Experts of a small language model: vocabulary 32000.
Below are experts of layer 7 (counted from 0) of a mixture-of-experts language model. Rows are named router (the router's row for the expert), up (a neuron's input weights, with its number), down (a neuron's output weights, with its number) and show model dimensions 32-63. Each number is 200 + 20 x the weight over its row's rms, rounded and kept within 0 to 999.
After each expert's rows: a language model's description of what the expert responds to. This comes from a sample of Wikipedia text that the model never trained on.

# expert 48
router,181,212,210,178,235,202,178,202,185,171,201,178,231,212,232,213,210,207,190,187,203,203,222,189,219,198,167,255,205,181,182,226
up0,151,205,183,185,219,207,195,248,232,221,170,207,231,180,202,218,176,214,204,205,186,229,198,174,190,183,185,196,200,216,218,199
down0,220,184,183,214,182,198,172,215,188,215,211,188,215,183,209,201,216,207,212,237,198,178,202,212,226,208,183,184,219,181,180,199
up1,196,185,212,237,194,178,223,192,205,228,174,207,200,221,252,200,216,183,231,208,184,203,191,218,200,172,215,162,193,194,205,209
down1,234,215,227,208,143,221,214,212,216,162,163,230,173,201,190,201,184,206,236,187,210,231,225,219,176,194,196,205,223,206,198,190
up2,178,185,193,203,232,217,179,204,226,191,197,227,223,162,217,184,229,215,171,214,197,184,195,209,187,240,191,170,160,222,237,213
down2,218,184,197,197,194,222,206,184,221,195,170,204,205,200,189,203,191,204,195,215,187,199,223,188,167,175,184,178,210,230,234,211
up3,211,205,210,211,194,160,206,218,201,206,189,229,192,155,165,239,187,211,174,194,161,208,214,180,223,218,195,212,210,187,224,202
down3,170,186,180,205,172,246,162,196,207,171,201,231,197,222,186,201,152,213,176,242,176,221,200,187,210,192,205,196,184,179,206,179
up4,213,196,192,177,192,179,189,194,190,220,215,190,155,183,217,231,205,225,206,169,225,196,204,197,233,153,225,206,196,202,189,191
down4,202,212,196,245,187,200,184,231,187,233,188,166,195,165,203,202,210,160,208,201,176,188,183,169,238,205,205,212,167,166,213,178
up5,171,174,209,183,236,185,200,180,195,190,196,208,210,172,192,174,188,178,215,191,237,188,198,189,205,197,239,190,225,215,190,188
down5,219,205,211,208,205,156,221,162,185,184,219,199,241,264,213,209,217,202,184,216,191,170,209,176,212,230,191,223,239,171,203,207
up6,203,183,208,205,178,174,172,235,205,209,205,220,179,244,202,210,223,258,198,199,204,209,205,207,215,206,219,218,197,213,224,217
down6,192,195,146,149,185,160,188,221,187,227,208,196,217,191,166,187,202,211,155,240,215,219,215,205,182,208,207,187,193,204,176,204
What it handles: Commas and according. Commas after names, list items and citation authors, plus According or according at clause starts and near.

# expert 45
router,186,178,157,187,186,183,184,195,188,208,158,217,222,192,186,202,193,214,199,190,183,223,208,231,209,193,206,174,228,201,169,202
up2,206,187,225,210,193,211,241,189,224,191,191,220,203,159,196,200,219,184,204,174,187,169,194,194,214,184,195,210,222,221,225,179
down2,216,190,214,207,208,213,221,205,223,200,194,216,193,128,204,201,240,205,187,174,189,193,198,226,196,199,185,198,247,212,209,188
up3,171,214,179,202,192,275,197,176,176,169,165,174,195,197,191,184,164,213,232,204,190,228,191,215,199,209,178,235,197,211,177,204
down3,178,221,202,240,193,169,195,165,192,197,198,161,219,203,198,203,203,177,242,192,180,233,238,164,211,170,205,212,219,196,198,212
up4,225,163,209,195,200,183,186,187,190,188,219,232,206,212,208,225,191,199,183,185,232,172,188,200,187,224,214,191,228,182,189,175
down4,191,167,204,203,146,221,222,216,219,174,184,208,209,190,198,195,219,177,199,207,181,191,151,209,196,160,178,191,207,187,191,220
up5,170,188,239,209,194,205,229,251,194,195,182,205,184,143,203,207,177,193,189,195,218,181,208,204,186,190,179,181,236,205,213,206
down5,213,176,224,162,204,200,191,226,201,209,209,205,195,234,192,205,178,215,218,217,197,221,190,152,204,200,193,201,196,183,181,220
up6,231,209,231,183,191,219,181,190,169,195,207,210,185,226,189,210,226,190,216,210,198,216,223,179,214,175,211,207,206,195,191,212
down6,200,188,173,165,166,183,197,188,184,193,231,195,250,197,228,209,207,182,192,192,246,195,184,214,215,196,186,219,201,223,230,189
up7,197,218,233,223,178,185,237,198,199,167,205,218,226,181,164,204,185,215,192,168,224,201,178,210,237,181,195,188,216,205,221,162
down7,168,228,193,198,203,221,171,225,198,203,208,193,190,200,179,250,172,231,236,227,219,211,183,186,193,191,167,155,200,220,220,193
up8,156,210,199,217,187,212,216,179,195,213,182,216,165,201,186,185,182,193,217,202,242,184,198,232,209,213,213,207,182,196,187,179
down8,179,176,226,232,192,173,234,195,234,230,211,213,185,191,238,205,199,217,187,224,189,200,194,242,230,241,208,181,178,203,189,190
What it handles: Leading digits of numbers. First digits of multi-digit numbers in tables, vote counts, codes and route numbers, e.g. SR 411, 349 Slavs, 0.49%.

# expert 22
router,166,204,196,191,212,220,203,207,197,198,199,187,213,209,201,196,198,197,206,217,233,225,194,243,213,210,183,161,174,208,221,201
up7,199,238,203,250,213,189,170,216,220,205,183,190,205,232,216,214,182,213,212,162,193,199,193,203,215,194,204,152,206,166,189,205
down7,188,201,173,145,225,213,225,210,208,188,191,237,167,167,211,212,199,219,218,194,154,176,219,236,202,170,177,233,205,186,200,213
up8,194,177,175,233,219,235,202,200,185,199,211,244,195,165,206,205,187,191,205,175,178,212,234,223,209,186,220,196,217,217,187,225
down8,181,192,205,215,211,216,192,180,173,214,240,195,197,191,235,189,201,188,198,173,206,209,205,200,197,194,183,224,215,204,199,201
up9,183,202,255,232,174,187,177,214,231,199,191,177,204,182,236,203,186,232,218,204,199,210,192,194,207,190,157,159,224,211,185,202
down9,208,211,225,214,189,188,210,167,196,208,251,198,218,216,216,212,226,207,187,187,204,213,216,222,205,235,163,220,209,204,198,226
up10,178,199,239,214,200,175,198,206,156,190,226,222,193,193,200,208,208,193,217,213,209,186,182,171,186,168,199,194,217,193,134,169
down10,168,221,182,195,166,207,213,200,217,202,213,214,220,206,194,213,197,203,224,188,213,194,194,205,155,231,204,207,240,217,208,212
up11,156,173,214,233,240,228,188,199,195,200,187,191,207,212,234,189,198,189,236,188,216,224,214,184,206,189,207,229,203,225,224,228
down11,206,195,183,195,195,169,209,199,212,174,210,213,210,174,225,205,209,193,250,208,190,279,220,185,190,210,202,160,194,163,201,210
up12,207,207,236,178,191,191,202,177,219,203,215,222,197,189,230,192,214,199,224,201,204,196,197,170,195,184,223,172,190,232,269,209
down12,191,144,184,199,205,182,228,215,184,217,172,214,199,197,174,185,225,214,210,224,206,201,218,175,163,192,199,188,178,203,217,186
up13,207,218,204,222,230,205,172,193,153,193,191,163,228,188,184,219,182,203,203,177,190,184,195,195,203,193,205,192,196,200,184,197
down13,194,193,212,178,213,202,182,200,216,214,224,168,180,208,174,206,204,179,179,206,201,229,224,241,197,216,202,169,180,233,213,223
What it handles: Coordinating conjunctions. Joining words between names or nouns, mostly and, &, et, or, featuring, as in author pairs "Girón & O'Brien" or "organist and composer".

# expert 28
router,175,204,199,186,187,219,200,177,214,184,188,219,194,199,190,189,191,185,173,200,213,169,181,233,205,229,225,204,174,208,205,179
up7,199,193,187,190,215,202,142,164,208,203,174,175,178,187,207,197,187,175,200,177,225,246,191,209,196,183,228,193,248,220,203,223
down7,211,188,226,188,202,192,191,212,201,190,174,246,202,196,176,215,233,184,205,182,184,213,181,204,190,206,206,208,181,197,198,177
up8,206,186,193,181,222,210,195,187,222,207,210,223,170,224,195,175,229,197,193,178,207,194,184,226,207,164,170,197,185,219,156,181
down8,203,224,217,199,181,150,193,197,228,174,203,198,178,214,180,202,190,223,193,172,226,205,195,200,208,248,196,210,206,214,174,184
up9,200,206,197,177,190,233,200,207,216,210,203,181,194,222,201,196,175,175,236,206,207,222,194,196,227,220,232,219,199,188,220,186
down9,191,211,203,201,197,232,198,207,214,205,185,196,264,168,209,203,223,208,238,181,187,220,202,185,165,221,169,227,202,188,204,202
up10,221,189,222,190,179,213,181,198,215,194,163,212,213,223,186,195,216,236,190,186,210,200,219,183,168,162,174,230,204,210,217,197
down10,197,183,173,192,181,190,206,208,175,195,189,198,194,201,200,190,216,152,209,226,204,178,221,177,190,232,187,210,211,193,173,177
up11,163,223,191,183,210,153,212,198,198,182,216,172,200,203,179,189,212,188,214,186,222,196,236,167,178,210,205,195,198,164,215,200
down11,191,194,214,197,207,148,217,192,203,214,203,211,196,185,187,192,184,185,211,200,201,213,198,158,195,196,183,202,207,169,185,188
up12,227,182,181,192,200,216,166,173,193,217,238,220,205,227,217,215,227,221,191,159,233,211,234,214,201,233,219,237,195,185,194,208
down12,213,199,185,191,202,209,210,165,212,211,171,204,199,160,182,207,211,187,201,170,191,235,200,178,213,223,159,237,219,202,194,206
up13,181,189,223,209,175,202,177,220,208,182,168,194,184,170,198,154,182,205,210,234,202,218,206,176,186,201,208,196,190,223,196,203
down13,200,244,195,205,199,245,199,178,188,199,199,202,185,159,208,214,224,193,228,221,194,172,192,230,194,197,239,180,204,190,189,196
What it handles: Infobox line breaks. Line breaks ending an infobox field or list item before the next "- Field:" line, such as after FIPS codes, UTC offsets or draft picks.

# expert 37
router,218,175,160,219,175,197,179,163,197,171,215,221,216,217,182,206,193,223,226,211,202,192,208,199,142,193,200,203,198,197,217,210
up2,205,221,207,171,188,196,198,169,227,217,227,187,229,185,199,207,169,173,200,185,235,177,200,174,189,224,178,180,175,220,181,210
down2,213,220,230,182,203,207,238,167,222,174,240,196,181,211,227,202,189,192,220,191,198,180,177,171,171,197,220,183,191,246,170,217
up3,199,235,211,243,226,183,230,203,188,225,217,222,153,218,211,191,189,226,223,183,212,206,204,234,208,186,169,204,217,232,151,224
down3,191,180,194,208,175,194,192,226,183,205,185,168,236,183,182,216,238,198,170,230,224,175,218,209,194,162,208,177,184,175,215,187
up4,169,213,181,196,204,204,204,209,230,216,194,210,189,212,195,179,251,226,187,198,221,178,196,181,171,190,184,193,222,202,182,192
down4,195,191,229,197,214,177,189,209,179,185,211,193,206,186,218,216,192,171,225,211,178,198,179,226,204,203,168,214,199,189,199,210
up5,201,179,210,195,205,179,219,175,173,228,194,190,201,197,202,187,218,187,167,197,187,204,189,210,175,215,180,201,234,239,193,178
down5,185,200,204,194,167,171,218,224,197,194,176,188,197,200,193,215,187,177,197,195,159,168,201,208,181,217,181,187,218,247,201,170
up6,200,171,223,221,182,226,198,182,183,180,206,197,224,203,231,214,171,198,196,176,216,202,211,184,189,215,202,241,199,227,193,167
down6,205,187,219,201,222,187,220,209,208,202,224,183,248,192,221,170,221,229,221,181,196,210,178,211,186,167,199,181,214,206,201,195
up7,188,193,168,246,191,173,194,191,196,190,206,179,156,178,185,197,218,202,196,173,212,177,200,189,145,231,198,199,188,180,241,166
down7,152,193,206,196,171,176,214,182,196,198,196,237,185,238,196,203,201,213,195,167,199,182,149,219,219,215,191,241,245,215,186,235
up8,218,200,214,205,185,194,204,188,198,198,224,188,220,194,193,199,233,224,169,171,231,197,214,169,181,183,192,203,158,202,216,176
down8,148,199,196,201,219,194,174,195,228,207,197,208,197,214,231,216,186,179,195,171,206,217,218,241,183,193,195,194,204,208,205,231
What it handles: Paragraph-ending line breaks. Line breaks right after a sentence-final period or closing quote, ending a prose paragraph before a new paragraph or heading.

# expert 53
router,184,218,160,166,197,202,184,205,183,200,223,242,218,233,173,201,200,209,198,207,220,212,208,236,225,189,203,207,218,225,211,218
up0,185,159,207,171,204,194,177,192,209,167,213,192,201,201,188,186,198,191,215,209,219,215,183,164,192,213,210,183,183,210,187,173
down0,206,190,196,167,201,228,213,187,187,211,189,208,194,185,203,210,189,214,204,214,180,204,188,187,210,189,210,198,191,196,199,176
up1,196,186,211,193,177,200,176,171,195,201,194,211,133,217,206,194,187,194,208,211,234,210,193,212,199,191,195,185,203,206,223,187
down1,205,185,204,153,209,206,185,227,206,194,169,208,242,205,185,175,173,212,212,205,154,199,187,183,212,219,202,193,176,180,200,194
up2,171,178,191,180,194,182,184,176,208,209,197,253,207,228,214,180,187,173,230,198,178,267,192,156,204,219,215,211,189,191,212,244
down2,219,241,172,194,237,177,215,211,188,160,178,187,171,225,179,178,192,201,210,183,175,200,165,190,197,203,202,192,213,182,241,193
up3,226,184,188,186,195,206,230,253,188,214,177,178,175,190,174,224,178,178,187,195,209,231,220,210,195,218,155,205,208,181,185,196
down3,178,229,215,187,234,180,201,230,203,201,202,195,188,161,190,201,220,197,213,196,155,216,197,201,185,246,213,176,178,220,216,217
up4,211,217,194,171,214,192,223,211,198,224,199,203,198,180,167,160,218,189,185,162,224,171,212,226,188,184,181,193,227,222,226,190
down4,183,187,184,176,195,200,200,182,220,167,222,228,213,208,182,179,198,207,198,217,223,213,181,203,206,213,182,200,293,240,218,190
up5,235,168,242,200,223,209,206,181,200,199,186,188,200,175,183,188,214,234,210,189,200,183,172,211,194,214,212,215,215,199,229,197
down5,187,175,169,166,173,197,206,215,190,216,191,211,183,191,207,164,173,224,163,168,210,195,197,197,190,204,199,196,188,215,201,221
up6,198,229,239,180,212,243,178,187,190,211,179,192,182,188,200,203,218,190,216,194,209,203,205,212,223,189,229,210,168,183,206,216
down6,226,202,197,186,158,182,197,196,225,200,215,223,260,210,212,226,183,196,205,221,187,229,158,202,195,196,199,206,215,201,192,213
What it handles: ISBNs, coordinates and years. Digit groups inside ISBNs, coordinate separators, parentheses before years such as (18 or (19, and CJK byte pieces.

# expert 63
router,193,176,200,207,201,227,191,245,215,218,218,187,169,198,174,190,199,190,200,250,176,186,198,186,239,224,170,213,157,214,196,199
up0,200,159,216,210,213,199,220,226,174,193,191,202,193,190,186,192,221,176,228,172,219,181,171,205,211,211,201,243,217,214,217,205
down0,212,185,199,191,195,197,191,210,197,243,200,208,177,181,189,169,197,175,206,192,208,152,215,177,180,209,213,181,181,178,171,234
up1,168,198,162,166,187,180,213,214,229,251,213,202,195,195,187,208,205,218,210,202,203,206,173,206,198,215,206,211,184,216,202,181
down1,187,182,172,166,201,217,212,232,219,215,160,199,182,210,222,194,169,195,228,175,193,196,213,218,164,180,192,203,198,221,206,215
up2,173,186,226,236,188,217,169,199,213,213,205,179,205,195,217,209,232,234,173,213,194,177,211,173,225,190,185,166,216,207,205,204
down2,218,218,183,230,242,198,220,197,199,194,200,182,200,209,175,216,188,211,210,165,153,189,216,202,184,191,192,209,191,191,186,198
up3,196,194,200,199,219,192,223,194,220,206,193,183,195,207,215,189,206,196,165,165,216,187,202,217,214,212,184,203,179,160,182,159
down3,191,182,204,230,164,209,220,187,257,189,195,205,214,203,239,194,163,247,203,202,187,176,200,210,185,195,197,244,205,179,239,231
up4,215,247,171,218,169,169,237,231,206,195,206,204,190,200,205,202,198,202,167,168,185,207,252,202,214,187,204,170,188,167,178,247
down4,188,203,163,219,218,211,199,196,176,186,217,196,216,227,191,222,195,176,215,166,169,230,168,185,193,223,177,207,212,179,163,198
up5,194,227,183,199,255,149,174,179,217,218,184,179,182,204,207,164,206,166,183,171,192,194,172,217,210,238,175,207,209,201,206,197
down5,177,190,203,192,207,154,218,164,197,185,232,194,168,202,246,173,196,203,172,170,188,213,213,177,239,183,183,156,203,229,205,222
up6,171,195,182,191,191,186,213,194,217,211,183,181,200,207,210,200,177,193,240,205,210,159,244,179,197,183,198,215,180,181,194,189
down6,213,205,199,195,179,190,199,183,210,197,174,193,198,233,188,157,211,201,200,187,186,217,198,214,186,216,184,186,182,221,203,211
What it handles: Surname endings. Middle and final pieces of personal surnames and foreign place names in lists and tables, e.g. Valladolid, Dobrynin, Ebina, Becerril.

# expert 3
router,201,152,206,203,157,188,244,194,207,214,189,244,227,199,178,190,195,177,220,207,200,207,189,221,197,212,203,194,236,222,215,198
up2,169,198,195,199,211,220,233,217,198,165,186,194,183,214,219,197,196,207,220,219,240,181,182,200,195,197,176,198,189,190,194,179
down2,159,201,182,201,202,174,215,177,188,225,205,210,207,231,205,220,174,192,202,199,196,200,182,204,197,148,210,196,175,213,214,150
up3,168,226,202,177,181,202,194,190,195,204,236,197,238,216,177,219,223,200,204,196,243,196,188,156,166,188,198,198,239,220,188,207
down3,182,225,170,186,210,234,171,195,210,204,203,225,236,212,199,199,201,211,209,223,228,191,191,200,144,192,216,194,179,188,200,221
up4,219,186,185,223,212,184,171,219,217,205,210,234,194,195,178,207,224,233,170,195,171,166,216,209,180,149,205,203,186,201,187,211
down4,224,210,168,193,222,176,197,196,197,202,187,214,233,191,212,215,205,216,218,186,169,207,198,218,190,173,247,215,224,194,191,247
up5,187,201,244,202,200,192,208,190,159,181,162,204,187,202,175,235,206,211,190,179,237,197,183,211,240,201,235,191,227,217,224,179
down5,267,201,249,169,191,220,235,182,194,219,182,223,206,193,217,196,188,226,155,184,199,223,204,218,220,187,171,212,207,185,209,233
up6,193,186,198,200,210,213,167,197,200,205,201,197,210,224,192,186,176,171,206,196,190,205,244,170,219,201,209,209,194,211,178,205
down6,182,179,196,203,208,206,194,197,213,184,203,229,218,205,177,213,204,209,185,207,178,179,216,185,202,233,187,221,205,209,179,230
up7,196,211,221,197,198,220,209,223,198,241,219,182,200,215,216,196,174,186,204,184,172,233,192,202,200,205,177,198,190,181,187,193
down7,186,214,201,212,178,196,223,204,206,194,199,183,207,165,201,177,211,187,220,217,169,195,204,215,193,213,202,183,225,204,231,196
up8,211,156,198,168,175,164,221,198,221,203,210,187,221,205,157,223,186,214,200,199,206,200,227,218,210,185,217,235,210,206,206,216
down8,177,194,210,176,191,195,214,201,168,227,229,206,204,202,207,215,150,169,200,189,228,220,188,220,219,236,213,188,176,227,154,159
What it handles: Numbers in ranges and tables. Numbers and number pieces in measurements, ranges and stat tables, esp. after en dashes or before units: 20–25 m, 141–165, +13.

# expert 35
router,165,192,156,212,197,198,225,182,186,184,191,214,199,184,179,191,194,222,196,208,223,219,194,191,221,213,193,174,230,164,188,185
up0,202,226,214,210,194,209,212,209,156,191,226,224,235,214,188,224,205,216,210,177,176,192,183,162,170,190,199,197,230,223,167,221
down0,170,206,185,211,199,166,191,164,168,187,160,225,161,198,178,181,197,210,202,196,218,198,212,183,162,230,147,209,191,194,179,175
up1,216,208,200,181,192,195,213,176,236,188,183,233,209,249,208,185,226,183,168,200,166,243,198,201,191,232,203,202,165,206,187,206
down1,205,218,181,204,201,197,222,199,186,227,193,195,171,188,192,198,165,236,219,177,222,221,200,224,176,204,205,185,192,230,169,185
up2,205,229,181,213,195,212,201,198,209,201,206,212,193,219,223,207,195,191,151,176,201,227,221,211,206,203,211,208,219,217,182,179
down2,191,212,203,193,238,195,157,200,230,193,201,182,218,182,188,215,232,179,153,195,224,192,177,241,185,191,202,178,196,191,198,198
up3,172,181,213,221,221,206,245,164,184,174,203,212,223,204,185,173,222,201,199,209,208,183,216,205,193,184,209,196,178,210,178,182
down3,191,191,215,149,213,208,211,221,203,196,159,205,184,202,199,177,190,195,237,218,216,184,214,206,167,211,242,189,187,193,192,188
up4,178,187,190,203,179,239,188,244,196,199,216,195,208,189,201,195,188,218,194,192,191,183,201,205,199,244,202,174,198,206,188,191
down4,218,193,195,228,201,219,228,176,234,205,216,184,207,207,184,207,188,191,149,212,213,191,190,201,210,198,181,198,228,193,179,228
up5,210,227,247,227,205,218,182,194,223,192,209,178,212,222,172,175,159,243,231,187,203,203,188,197,188,215,221,195,230,214,186,207
down5,228,191,195,225,198,175,129,209,195,229,193,205,207,206,180,199,197,204,213,192,193,202,231,219,218,183,192,183,204,177,227,163
up6,205,202,189,203,208,205,178,240,219,148,183,195,214,199,228,202,214,195,190,178,185,159,211,214,174,201,205,182,204,201,224,187
down6,188,202,232,188,187,250,185,203,200,213,175,218,198,183,213,188,202,203,191,181,180,202,164,203,194,219,221,194,189,212,212,188
What it handles: Line breaks and CJK bytes. Line breaks after titles, names and infobox entries, plus byte pieces of Chinese or Japanese characters and some mid-word fragments.

# expert 58
router,183,218,198,192,194,209,189,202,220,208,227,174,219,197,181,196,241,215,205,200,219,211,210,216,216,163,217,235,164,230,238,195
up0,178,222,162,216,212,209,158,184,233,207,205,177,199,219,216,204,225,198,222,216,199,174,236,178,190,193,177,163,203,219,176,194
down0,153,194,182,210,209,163,188,213,184,188,207,227,214,213,212,172,196,220,168,180,207,223,221,191,202,183,155,194,192,193,206,202
up1,185,203,236,170,201,195,200,198,212,197,241,206,213,206,209,206,174,174,196,200,248,215,204,186,212,174,218,174,186,199,221,186
down1,188,204,213,218,211,207,184,171,208,192,190,208,190,200,177,186,216,213,194,190,165,151,219,223,188,212,183,202,197,216,185,206
up2,191,211,234,246,197,200,199,198,203,186,203,198,180,207,173,230,172,224,161,217,208,217,185,204,192,211,214,159,205,203,190,184
down2,208,208,238,191,184,239,163,194,206,192,194,210,203,163,160,217,254,194,185,201,212,184,217,167,195,214,203,240,214,199,210,198
up3,173,184,197,246,221,188,176,209,172,221,194,187,188,193,208,190,210,227,206,203,251,170,215,203,196,177,213,209,229,201,193,161
down3,183,193,187,172,234,171,219,218,219,222,143,190,181,195,178,174,164,242,218,163,238,186,225,180,239,200,233,206,226,184,216,188
up4,218,199,180,205,212,221,205,182,180,201,199,210,231,181,174,218,186,210,197,188,202,181,233,248,211,192,198,199,176,221,207,206
down4,238,202,208,218,166,198,179,199,191,165,188,225,206,244,181,171,199,227,180,194,219,202,216,210,210,223,187,196,220,211,202,184
up5,171,186,202,194,199,205,168,217,218,198,225,202,200,225,162,195,220,206,206,209,194,200,197,225,227,171,216,215,211,190,137,204
down5,164,150,181,196,169,184,176,229,201,192,201,220,196,203,212,196,198,237,231,165,197,209,185,207,190,212,202,222,175,214,210,216
up6,202,217,194,215,227,225,162,205,203,211,230,211,194,205,185,181,210,243,175,199,188,220,175,205,193,197,195,170,205,190,192,201
down6,204,218,209,194,186,195,223,195,208,179,186,208,216,196,209,185,195,227,145,178,237,235,201,179,205,181,189,216,224,219,178,194
What it handles: Mid-word name pieces. Inner and final subword pieces of Latin taxonomic names and foreign surnames, such as -ensis, -atus, -ifolia, -ović, Syzyg-ium, Et-linger-a.

# expert 49
router,202,192,213,169,225,169,216,195,230,179,170,200,220,189,219,212,218,207,216,176,209,201,214,152,202,212,175,227,174,189,172,219
up0,165,198,205,198,165,201,213,222,182,171,235,179,203,249,178,198,163,163,175,197,217,210,232,206,200,207,223,203,220,195,196,212
down0,179,181,209,172,216,172,190,200,235,196,163,178,217,205,184,218,183,208,195,213,193,211,211,199,191,229,182,201,213,219,166,174
up1,204,155,193,203,203,232,182,163,210,179,174,167,203,211,183,186,165,183,195,244,196,209,234,175,191,192,198,188,184,169,194,195
down1,186,180,226,187,240,210,223,174,185,181,207,215,218,210,208,206,233,184,210,152,231,205,182,202,216,230,159,189,223,219,172,204
up2,220,197,199,178,185,189,181,215,204,168,195,205,191,186,184,188,191,184,194,215,210,167,213,188,212,197,197,187,209,174,182,202
down2,193,234,205,203,179,209,178,192,209,156,208,245,191,181,201,178,206,220,186,222,186,177,238,191,195,199,221,195,220,214,217,196
up3,218,176,201,230,228,209,194,222,196,201,193,196,238,205,177,219,197,216,207,207,195,169,229,180,134,216,204,202,174,140,206,204
down3,177,168,194,174,176,169,199,192,218,222,209,191,194,177,230,228,181,190,201,221,231,219,188,201,203,206,226,212,191,191,210,200
up4,208,200,172,171,195,164,214,197,194,186,198,216,217,172,181,231,198,235,241,215,207,222,176,206,183,213,218,179,246,189,190,182
down4,214,157,184,223,196,214,206,212,218,206,157,193,205,183,197,217,222,192,219,207,200,194,188,190,184,167,188,192,186,221,199,200
up5,232,167,193,223,214,218,199,200,214,238,179,207,207,198,194,227,177,210,190,198,187,212,220,192,216,179,174,220,170,187,223,215
down5,187,212,197,192,231,204,217,194,241,224,196,179,221,180,223,185,191,199,218,233,188,181,201,184,202,228,231,202,246,203,176,202
up6,210,210,226,213,192,212,206,183,191,225,176,214,212,195,195,199,196,177,193,169,203,244,204,189,192,205,195,188,175,229,210,205
down6,183,210,207,200,220,202,193,223,230,168,178,202,223,238,188,222,169,233,212,185,201,197,202,211,157,238,170,181,177,187,210,190
What it handles: Clause-ending commas. Commas after a noun or year ending a clause or appositive, before and, but, which or including, such as Prison, Junimea.

# expert 6
router,188,167,218,200,208,189,201,198,201,187,231,173,216,164,175,211,221,182,188,197,206,175,217,189,207,187,212,219,188,190,193,222
up0,202,180,229,238,194,212,207,193,214,213,184,214,201,176,205,209,187,220,204,209,189,183,197,195,212,190,222,181,235,205,191,189
down0,181,206,214,193,209,198,196,202,219,182,194,222,183,177,152,177,183,180,184,204,215,193,187,155,185,177,217,225,190,180,191,179
up1,219,209,205,209,183,215,230,181,216,173,232,194,156,201,209,162,192,165,175,208,190,187,196,200,184,192,204,192,221,192,177,194
down1,246,203,217,211,208,217,188,177,222,209,186,212,157,176,239,215,195,214,204,172,190,174,198,203,215,199,229,227,214,187,155,201
up2,223,204,193,216,209,163,198,222,238,195,190,225,185,205,220,203,199,190,216,196,188,195,200,227,180,226,198,174,211,183,195,163
down2,196,160,205,229,181,174,229,207,219,173,194,241,201,221,200,193,146,192,213,198,212,202,165,175,216,175,211,194,199,178,232,197
up3,182,182,196,162,204,215,216,175,203,226,195,211,204,260,226,195,206,184,187,203,188,238,165,172,229,201,208,193,214,206,205,197
down3,248,205,231,205,195,227,184,184,191,200,194,208,192,170,203,216,195,238,185,184,159,217,202,218,166,202,217,209,196,185,218,176
up4,248,206,223,227,186,232,186,190,199,209,193,180,197,197,212,231,196,187,206,185,181,170,150,209,183,203,171,190,175,200,214,227
down4,191,204,193,189,198,202,183,250,200,214,170,218,192,236,218,174,200,175,209,206,214,214,208,189,196,189,231,231,186,185,210,181
up5,196,189,169,196,163,202,218,202,159,217,187,196,248,195,211,193,193,184,203,167,193,196,186,194,210,217,237,216,202,167,181,218
down5,185,207,209,198,200,255,202,174,205,199,216,200,194,183,176,194,261,196,191,226,219,199,202,182,224,213,190,206,186,239,197,209
up6,218,234,171,179,225,194,188,176,171,199,175,176,157,221,211,203,192,177,209,191,223,198,194,224,212,212,201,205,226,225,216,205
down6,194,218,187,210,159,206,202,189,182,182,197,203,222,208,202,199,171,216,169,202,177,220,226,183,204,198,244,181,179,181,185,184
What it handles: List item separators. Semicolons and some commas or pipes ending items in dense lists, credits, discographies and scores, often after numbers or parentheses.

# expert 11
router,183,147,194,199,208,177,201,181,158,185,180,195,220,194,219,176,199,176,186,186,191,179,239,206,175,184,210,169,180,190,201,168
up7,196,221,232,218,177,181,202,212,195,176,198,193,231,188,249,227,220,195,203,184,198,196,227,194,178,207,229,208,211,184,235,220
down7,166,220,237,201,246,179,153,166,174,198,194,208,186,203,162,219,168,201,203,203,226,229,167,194,211,204,196,219,181,186,201,219
up8,201,227,199,237,196,217,183,157,179,184,178,220,197,151,142,202,177,166,199,195,232,171,219,205,200,205,186,174,223,193,183,200
down8,209,209,228,199,203,197,225,214,200,187,196,215,186,175,191,192,192,236,202,200,185,183,179,231,207,197,177,171,201,185,173,176
up9,208,216,196,231,196,199,166,159,210,148,179,198,188,180,254,189,208,202,210,219,149,203,215,162,190,183,234,177,192,238,196,199
down9,204,214,176,184,221,202,179,194,213,194,180,174,214,202,209,202,215,182,188,127,179,195,196,181,186,174,187,194,232,184,214,213
up10,196,205,208,221,195,199,196,221,203,198,188,197,201,208,218,207,213,198,215,207,214,210,189,199,180,191,235,185,202,185,215,208
down10,193,213,187,213,217,164,168,181,190,213,188,228,231,201,218,216,224,199,209,205,187,197,184,209,226,237,170,187,207,231,222,189
up11,202,190,218,208,212,212,191,205,196,215,185,184,205,188,188,213,183,175,239,216,203,207,176,202,231,157,234,199,174,198,219,186
down11,219,193,169,198,207,214,237,233,201,186,166,198,200,180,200,192,174,192,204,187,208,200,241,164,173,178,191,245,192,193,172,194
up12,207,185,179,189,170,191,226,179,194,227,222,218,226,227,208,185,185,187,183,206,188,182,183,204,202,194,212,201,210,204,211,201
down12,221,189,199,212,192,219,185,227,210,191,181,218,225,235,222,220,196,203,199,195,218,232,222,179,242,205,157,225,213,185,208,230
up13,191,187,184,188,231,179,179,224,203,213,204,190,212,204,213,189,203,192,191,192,218,220,225,177,191,198,224,205,248,188,203,211
down13,176,166,206,180,231,177,192,229,213,208,178,180,211,207,217,182,224,241,203,155,156,202,206,215,184,177,234,225,186,172,211,208
What it handles: Sentence-opening function words. Words starting a sentence or clause in prose, such as In, Although, According, plus the a, was, are after "there".